python train.py --num_hidden_layers=12 --hidden_size=256 --n_experts=80 --experts_per_token=6 --d_expert=64 --d_shared_expert=128 --hidden_act="swiglu" --moe_layers=[1, 2, 3, 4, 5, 6, 7, 8, 9, 10, 11] --router_score="sigmoid" --normalize_top_k=true --routed_scale=1.0 --balance_loss=0.00215 --balance_bias=false --init_std_router=0.0253 --lr_router=0.00189 --num_attention_heads=4 --num_key_value_heads=2 --head_dim=64 --vocab_size=31770 --norm="rmsnorm" --norm_place="pre" --norm_eps=1e-05 --positions="rope" --rope_theta=4120.0 --rope_fraction=0.5 --qk_norm=false --attn_scale=0.125 --tie_word_embeddings=false --parallel_block=false --init="trunc" --init_std_qkv=0.0355 --init_std_o=0.0 --init_std_up=0.0355 --init_std_down=0.0 --optimizer="adamw" --learning_rate=0.00157 --beta1=0.9 --beta2=0.98 --weight_decay=0.28 --lr_head=0.00723 --max_grad_norm=1.0 --warmup_steps=378 --schedule="wsd" --decay_fraction=0.586 --decay_shape="linear" --final_lr_fraction=0.0 --batch_tokens=65536 --max_seq_len=1024 --doc_mask=false --train_tokens=321800000 --max_steps=4911 --dataset="wikipedia_en"
Below are experts of layer 5 (counted from 0) of a mixture-of-experts language model. Rows are named router (the router's row for the expert), gate (a neuron's input weights, with its number), up (a neuron's input weights, with its number), down (a neuron's output weights, with its number) and show model dimensions 128-255. Each number is 128 + 32 x the weight over its row's rms, rounded and kept within 0 to 255.
After each expert's rows: a language model's description of what the expert responds to. This comes from a sample of Wikipedia text that the model never trained on.

# expert 24
router [122 130  73 122 135 127 113  76 163 184 142 162  97 103 151 137  89 116  76  98  61  69 147 136 114 108 146 142 211 133 159 112 156 104  92 116 191 122 144 123 113 138 117 118 158 141 111 122 114 129 111 119 192 171 118 148 182  63 179 171 101 173 100 153 106 118 139 140  96 122 147 107 180 136 158 156 135 157 111 171 151 137 183 158 154 111 148 130  31  90  96 108  71 113 116 127 142 110 133  48 105 132 111 144  90 104 140 125 147 149 100 144 138 110 122 137  59 148 184  94 112  93 138 119 116 143 200 124]
gate0 [111  98 154 144 112 135 138 109 130 121  99  93 128 129 192 185 104 134 170 216  84 155 131 101 100 153 133  73 136 150 169 151 174 109 178 154 131 170 152 104 113 102 177 168 146 120 140 100 155 114 155 132  90 120 135 122 138 134 100 106 112 140 187  74 156 153 142 129  84 125  83  83  85 143 120 124 156 149  93 118  82  85 176 178 180  92 150 124 151  90 145  91 145 118 125 125 184  81 118 137 128 146  95 175 145 137 141 161  99 137 175 222 145 208 105 139 204  70 140 105 124 137 121 153 119  99 157 149]
up0 [ 90 132 188 128 109 104 142 133 105  63 153 122 194 146  62 126 134 133 106 145 123 162  58 163 184 128 141 173  82 178 115 155 139 147 125 210  89 158 124 141  87 145 116 134 160  79 124 158 106  90 101 102  75 128 132  64  98 143  32  78 126 109 157 126 191  87 146  81 142 113  66 157 119  81 146 114  94 133 114 107 140 132 129 148 161  70  41  94 123 175 148  93 126 111 133 108  77 169 181 173 151 180 142 145 155 146 100 175 135 116 179 146 134 109 129 106 174  79 125 168 122 101 116 134 157  97 192 129]
down0 [140 122 155 120 129 106  82 128 155  92 160  65 124 181 144 141 147 165 184 125 155 156 181 100  79  81  75 118 127 145 188  42 180 128 128 188 148  94 176 150  75 107 127 119 121 102  84 103 152  97 148 108 108 135 134 138 101 135  88 175  89 101 166  79 143 162 179 170 140  77 110 139  88 130 109 162 113 116  84 163  83 119 146 116  84 140 147  67  80 150 134 112 180 130 125 146 142 126 103 162 110 113 164 125 199 125  86 124  96 175 111 190 102 176  82 118 185 114  80  61 115  93 189 132 112 112 137 107]
What it handles: Periods, closing parentheses, quotes and semicolons ending a clause or sentence, as in "affected.", "monthly).", "2001/02),".

# expert 10
router [122 183 107 122  93 144 108 131 102  79 155 151 170 159  77 119  96 128 104  97 121 129  58 155 126  85 159 140 188 131 125 136  91 179 125 107 134 184 103  55  73 166  90 157 114 129  30 104 130 104  81  99 131 131 106 125 142 164 179 174 120  91 151 137 164 151 179 101  99 143  79 141 124 145 176  97 130 146 173  99 133 145  86 134 156 103 131 102 153 149 193 145 146 125 144 118 125 149 147 145 186 151 145 115  92 117 127 145 124 154  84 104  95  79 124  82 143 113 131 163 130 190  96  90 121 105 106 111]
gate0 [113  67  80  84  90 137 103 142 101 149 143 143 113 113 153 149 169 137 182 138  50 108 157  91 102 129  65 202  97 109 118  93 143 112 114 119 173 176 162  80 121 112 141 147 120 205 121 133 116 116 148 182 153 197 138 132 170  97 163 154  94 139  90 119 184 159 119 107 137 137 171 182 181 166 109 129  77 129 135 133 149 168 120 107 117 143 144  98 120 136  96  99  94 116  67 139 138 127 118 131 124 124 119 150 118 130 110 137 116 123  95  90 102 118 138 135  84 133 104 167  94 131  46 114 129 147 131 187]
up0 [157 122 135 138 110 103 131 114 126 190 123 128 110  79 120 102 123 115  95 125 156  89 146 113 176  78 163 145 133 132 131 195 142 165 104 112 100 108 144 106 135 140 131 150 139 154  83 154  89  80 150 106 178 108 102 155 107 136 134 114 124 131 179 160 122  64 145 101 180 132 106 171  89  98 134 130 114 111 109 132  94 108  69 174 166 119 100 156 121 135 113  97 163 123 185 128 145 172 165 116 141  31 200  92 117 106 204  76 101 175 196 160 129 109 143 101 146 109  98 103 127 112 182 154 108 153 113  95]
down0 [157 123 122  93 123 120  81 107 128 117 110  83  65  82  84 142  95 115  95 115 114 131  94  93 109 101 130 132  84 124  49 111 130 116  72 157 126 132 117 112 114 109 152 144 136  86 152 157 181 190  85  42 124 174 120 179 174 144 129 154 108 121 136 127 129 152 121 144 165  73 108 162 141  94 116 138 172 149  55 110 112  83 139  90  74 149  47 103 158  88 156 168 117  65  82  91 140  29  98 117 113  73 133 167 111 167 107 104 170 132  77 111 130 118 132 166 126 155 142  79 100  63 122 130 106 177 158  90]
What it handles: Line breaks ending table rows after a pipe, plus the stem refer in referent, referencing, refer to, and words like in, described, named.

# expert 60
router [103  89  87 157  75 106  91 114 142 114 141 126 126 125 152  78 188 107 144 114  99  98  83 138 153  99 146 126 141 146 136 101 119 175 151 122 118 181 107 119 134 133 140 129 102 116 111 122 204  96 101 180 110 111 116  94 121 140 150 211  47 123 165 122 158 122 160 135  88  81 125 107 170 126 170 150 151 163 196  58 139 147  74 136 147 173 127  43  99 182 141  48 145 163  79  86 143 168 163 181 144 137 158 130  53 129 154 143 106 101 113  90  55  73 116 150 132 141 165 165 117 133 130 137 127 120 132 173]
gate0 [157 167 107  99 145 108 171 124 147 136 197 185 153 164  77 158 177 156 138 143  89 140 114 132  97 113  84 147 114 145 117 136  96  99 126 138 108 118  99 146 121 129 130 188 167 158 120 142  75 180 170 107 146 158 119 213 113 154  85 114 109 136 189  99 110  91 118 142 128 163 180 145  87 183 117 116  76 121  59 115 160 139 150 101 105  65 117  69 124  49 133 129 127  61 130 129 107  98  93  63 119 130 105 137 164  74 129  59 155 145 131 161 117 140 188 162 102 166 116 108  90 105 138 141 116 175 133 131]
up0 [116 108 138 139  97  87 154  46 105 159 132  88 151 134 146  89 115 105 107 123 136 131 120 180 154  29 202 129 134 143 107 113 150 131 123 146 141 172 109 110 168 124 137  75  57 136 150 130 137  65 111 146 117 113 136  92 140  66 168 166 124  94 156 179 169 113 122 117 101 110  83  65 156  95 117 158 159 114 255 137 141 114 113 165 101 162 134 126 105 174 134 109 145 152  75 131 160 133 198 154 177 135 192 112 121 201 167 107 113 137  95  70  99 122  34 128 106 114 185 148 132 119  95 155 142  97 120 164]
down0 [136  78  96 146 147 120 125  66 151  91 117 126 108 135  81 107 145 132  99 147 115 149  77 171 114  85 143 172  85 128 148 186 133 150 147 181 119 143 109  89 137  86 112 157 131  97 130 148 121 142  73 126 134 157 190 136 139  97  97 113  83  97 196 118 113  95  60 105 118 141  91  94 141 153  78  98  86 102 115 135 150 114 173 114 124 139  78 120  56 109 160 153 138 103  96 127 143 109 135 120 131 149 143 176 174 114 177 127 160 142 103 130 163 141 112 108 115 127 131 130 138   0 175 129 156 116 184 111]
What it handles: Line breaks right after section headings like ===September=== or ending list and table rows, and year tokens like 2022, 2023.

# expert 61
router [113 194 105 138  72 161 116 113 115 125 128 137 158 159  98 134 128 117 121 113 146 161  73 137 168  66 137 140 137  86  78 162 155 158 105 151 155 186 113  86 104 196 132 146 139 120  73  99 164 121  82 142 102  86 127 112 135 104 106 147 148  46 180 129 125 140 171 131  54 164  89 164 178 151 137 101 128 153 146  83 117 139 105 135 127 163 106 108 167 141 157  85 150 123  89 125 155 161 124 120 144 146 166 148  94 112 171 147 124  87  90  98 112 128 109 133 152  94 211 154 103 185  80 156 135  80  71 125]
gate0 [111  94 109  94 117 103 122  95 133 113 102  97 106 164 148 164 117 130 152  97 133 110  94  84 117 124 157 120  81 106 199 157 171 172 112 163 162  74 190 114 184 117 140  99 189 158 127 147 138 148 133 136 140  82 134 173  95 112 121 138  86 185 119 118 129 173 104 169 139 106 144 140 107 126  64  77 146 114 127 113 149 151 153 121  79 189 137  53 114 147 147 135 185 178 125 110 148 138 197  99 140 122 126 153 146 118  97 168  86 132 183 153 157 119 192 167 163 133 130  98 151 139 153 114 201 140 139 185]
up0 [110 105 111 146 135  83 124 145 140 144 137 139 170  85 109  64 157 175 113 107 101 137 180 165 111 120 144 161 127 158  50 138  29 132 101  95 144 188 114 137 114 141 126 159 105  79 119 108 107 100 121 159 118 107 132 162 155 126 153 152 149  82 132 163 135 127 126 130 148 117 198 150 155 118 176 169  87 112 145 152 106  82 131 139 150 122 113 175 155  75 114 131  92  61 120 111 146 148  61 137 127 126 140 106 117 111 135  64 134 135  64 110 102 118  96 134  96 117 143 162 106 108 111 187 118 167 154  98]
down0 [ 88 155  81 110 109 149 115 162 142 150  95 182 118 157 119 164 119 146 138 130 124 117 130 158  96  96 102 208 158 128 136 151 147 135 155 131 127 134 158 183 138 146 149 110  86 139 149 132 193 206 161 194 133 160 122  93 173 134 149 152  99 159 116 169  81 134 171 178 139 144 112 164  90 146 121 142 123 204 117 208 128 139 117 120 125 107  83 102 181 114  95 129 155  87  92 162  87 164 156  71 141 168 158 127 101 130  90 131  73 134  57 128 163 132 137  90 130 120 166 193 142 124 172 142 117 119 202 143]
What it handles: Line breaks ending infobox, table and list lines, plus sentence-starting It, This, and opening (" glosses.

# expert 5
router [146 175 114 156  37 184  91 119 127 119 103 155 246 152 121 100 114 136 132  91  82 101 118 150 141  74 133 154 153 142  68 103  91 136 127 130 166 199  87  91 106 110 136 154 149 101  95 147 116  88  80 154 115 113 134 133 142  65  85 173 113 121 178 128 108 121 109 144 140  98 128 113 131 147 164 107  95  97 126 147 137 187 109  90  97 120 199 113 123 140 111 111 152 161  91 126 156 135 140 106 180 161 149  65 105 145 148 141 129 114  89  89  94 105 155 106 123 122  91 130 137 118  86 170  98 169 124 119]
gate0 [ 86 111 107 138  75  99 132 162 128  65 140  53  76 153 140 108 172  60 119 114 114  47  87 156 137 108 209  88 192 137 103 110 134 137 151 178 127 135 131 116  78 157 141 111 145 136 158 109  90  99 135 142  78 113 123 100  70  74 103  87 148 147 142  14  87 127 180  86 149 133 123 107 104 185 131 139 184 153  54 158 135 112 155 110 149 104 151 101 182 104 109 117 152  97 119 113 143 109 146  85 116 100 142 123 123 157  96 115 124 111  97 155 142 160 107 123 123  87  91  96  76 134 153 122 137 124 114  89]
up0 [145 136 135 146  94 136 189 163 108 149 115 115 158  99 142  76  83 113  46  34 113 125 161 123 151 127 143 188 114  92 151 165 109 153  99  85 158 161 180  86 159 108 138  98 113 127 120 153 173 167 130 115 125 145 145 154 162 164 120 129 179  99 103 165 180 103 120 151 143 153 125 183 165  95 138  86  97 158 125 144 146 102 142 166 169 102 180 157 106 168 125 102  78  81  71 100  73 103 146 146 119  75 109 136 172 157 115 122 166 145 201  98 167 183 142 138 117 133 174  89 155 122  32 137 142  72 130  92]
down0 [152 117 121 153 144  94  99 177  96  39  28 131 135 120  92 142 140 128 118 101 110 129 137 161 185  91 171 155 131 142 136 181 188  92 154 120 154 100  75 119 164  89 115 165 143 105 134 137 110 186 104 180 140 109  92  92 103 157 131 130 146 144 128  58 150  83 226 115 121 132 152 145  96 108 186 130 115 128 163 147 150 148  96 130 104  90 103  99 108 132 115 109 115  84 116 121 180 107 193 153  92  85  92 184 171 120 152 140 139 187  87  95 144 126 104  72  73 125 121 127  82 113  71 131 131 105 114 143]
What it handles: Word-ending pieces like -es, -ers, -ls, -st, -ies (airstrikes, Twenties, Morgenstern), plus commas and periods after words.

# expert 25
router [149 122 135 118 183 122 128 119 131 103 145 135 108 129 100 115 115 134 122 174  73 134  77 187  94  45 124 120 147 161 102 140  81  83 153 163  96 154 193 114 136 182 157 126  69  88 133 131 103  77  78 106 113 107 122 102 181 141 109 124 169 187 138 150 121 111 166 144  88  62 134 122 141 172 159 162  50 140  90  87 141 106 116 183 116 114  80 122  44  91 124 115 132 118  97  81 113 119 107 183 137 174 129 143 166 141 144  93 165 131 122 124 123  90 130 122 112 158  91 135 110 115 132 102 143 153 197 188]
gate0 [113 153 153  77 148 115  93 105 134  98 168 137 134 122 150 190 149  86 159 190 126 120 150  88  27  93  89  64 136  79 163 117  87 124 115 144 133  94 147 160 130 119  83 126 105 116 145  95 119  99 166 104 119 100  90 196 115 165  75  76 147 114 145 162 141 130 128  97 137 154 166 155 125 139 148 113 129 161 121 115 130 188 140 174 139  77 157 142 128  91 134  88 108 135 139  88 150 108  75 142 121 150 106 113 108  74  92 183  62 100 164 141  97 130 134 145 120 174 109  56 108 139 130 116 130 169 116 143]
up0 [156 118 118 102 133 145 118 102 164 150 130 188 111 143 193 174 134  46 149 215 106 101 164  92 104  55  78 144 179  71 168 108  85 115 128 167 142  63  93 130 154 120  96  54 119 139 138 131  92  66 159 109 159 169  94 181 136 136  83 152 119 137 184 146 112 122 125 150 148 131 171  88 126 126 132 119 159 115 121  95 154 196 104 177  85  61 123  99 140 132 145 104 134 149 184 120 136 126  75  82 110 169 104 147 152 109  95 179  86 161 140 114  65 133 153 152  92 193 154  41  70 160 118 123 149 134 106 154]
down0 [ 82 145 116 112 152 124  80  49  71 127 112 124 108 129 157  77 147  64 156  98 144 138 112 153 102 119  93 149  98 188 129 182 128 100 165 104 117 161 160 128 121 186 110 137 163 115  93 120 124 184 124 127 127 208 142 102  94 130 143 185 116  95 159 111 125 113 167 158  87 164 108 111 101 152 128 144  79 125 132  77 141  94  91 135 188 159 111 180 116 110 124 128 130 118 215 125 127 107 182 129 153  89 116  80 144 163 148 182 149 145 101 185 157 115  71 136 130 133  82 202 111 109 130 115 147  60 145  93]
What it handles: Sentence-final periods, section-heading == marks, and quantity words such as many, some, two, several, second.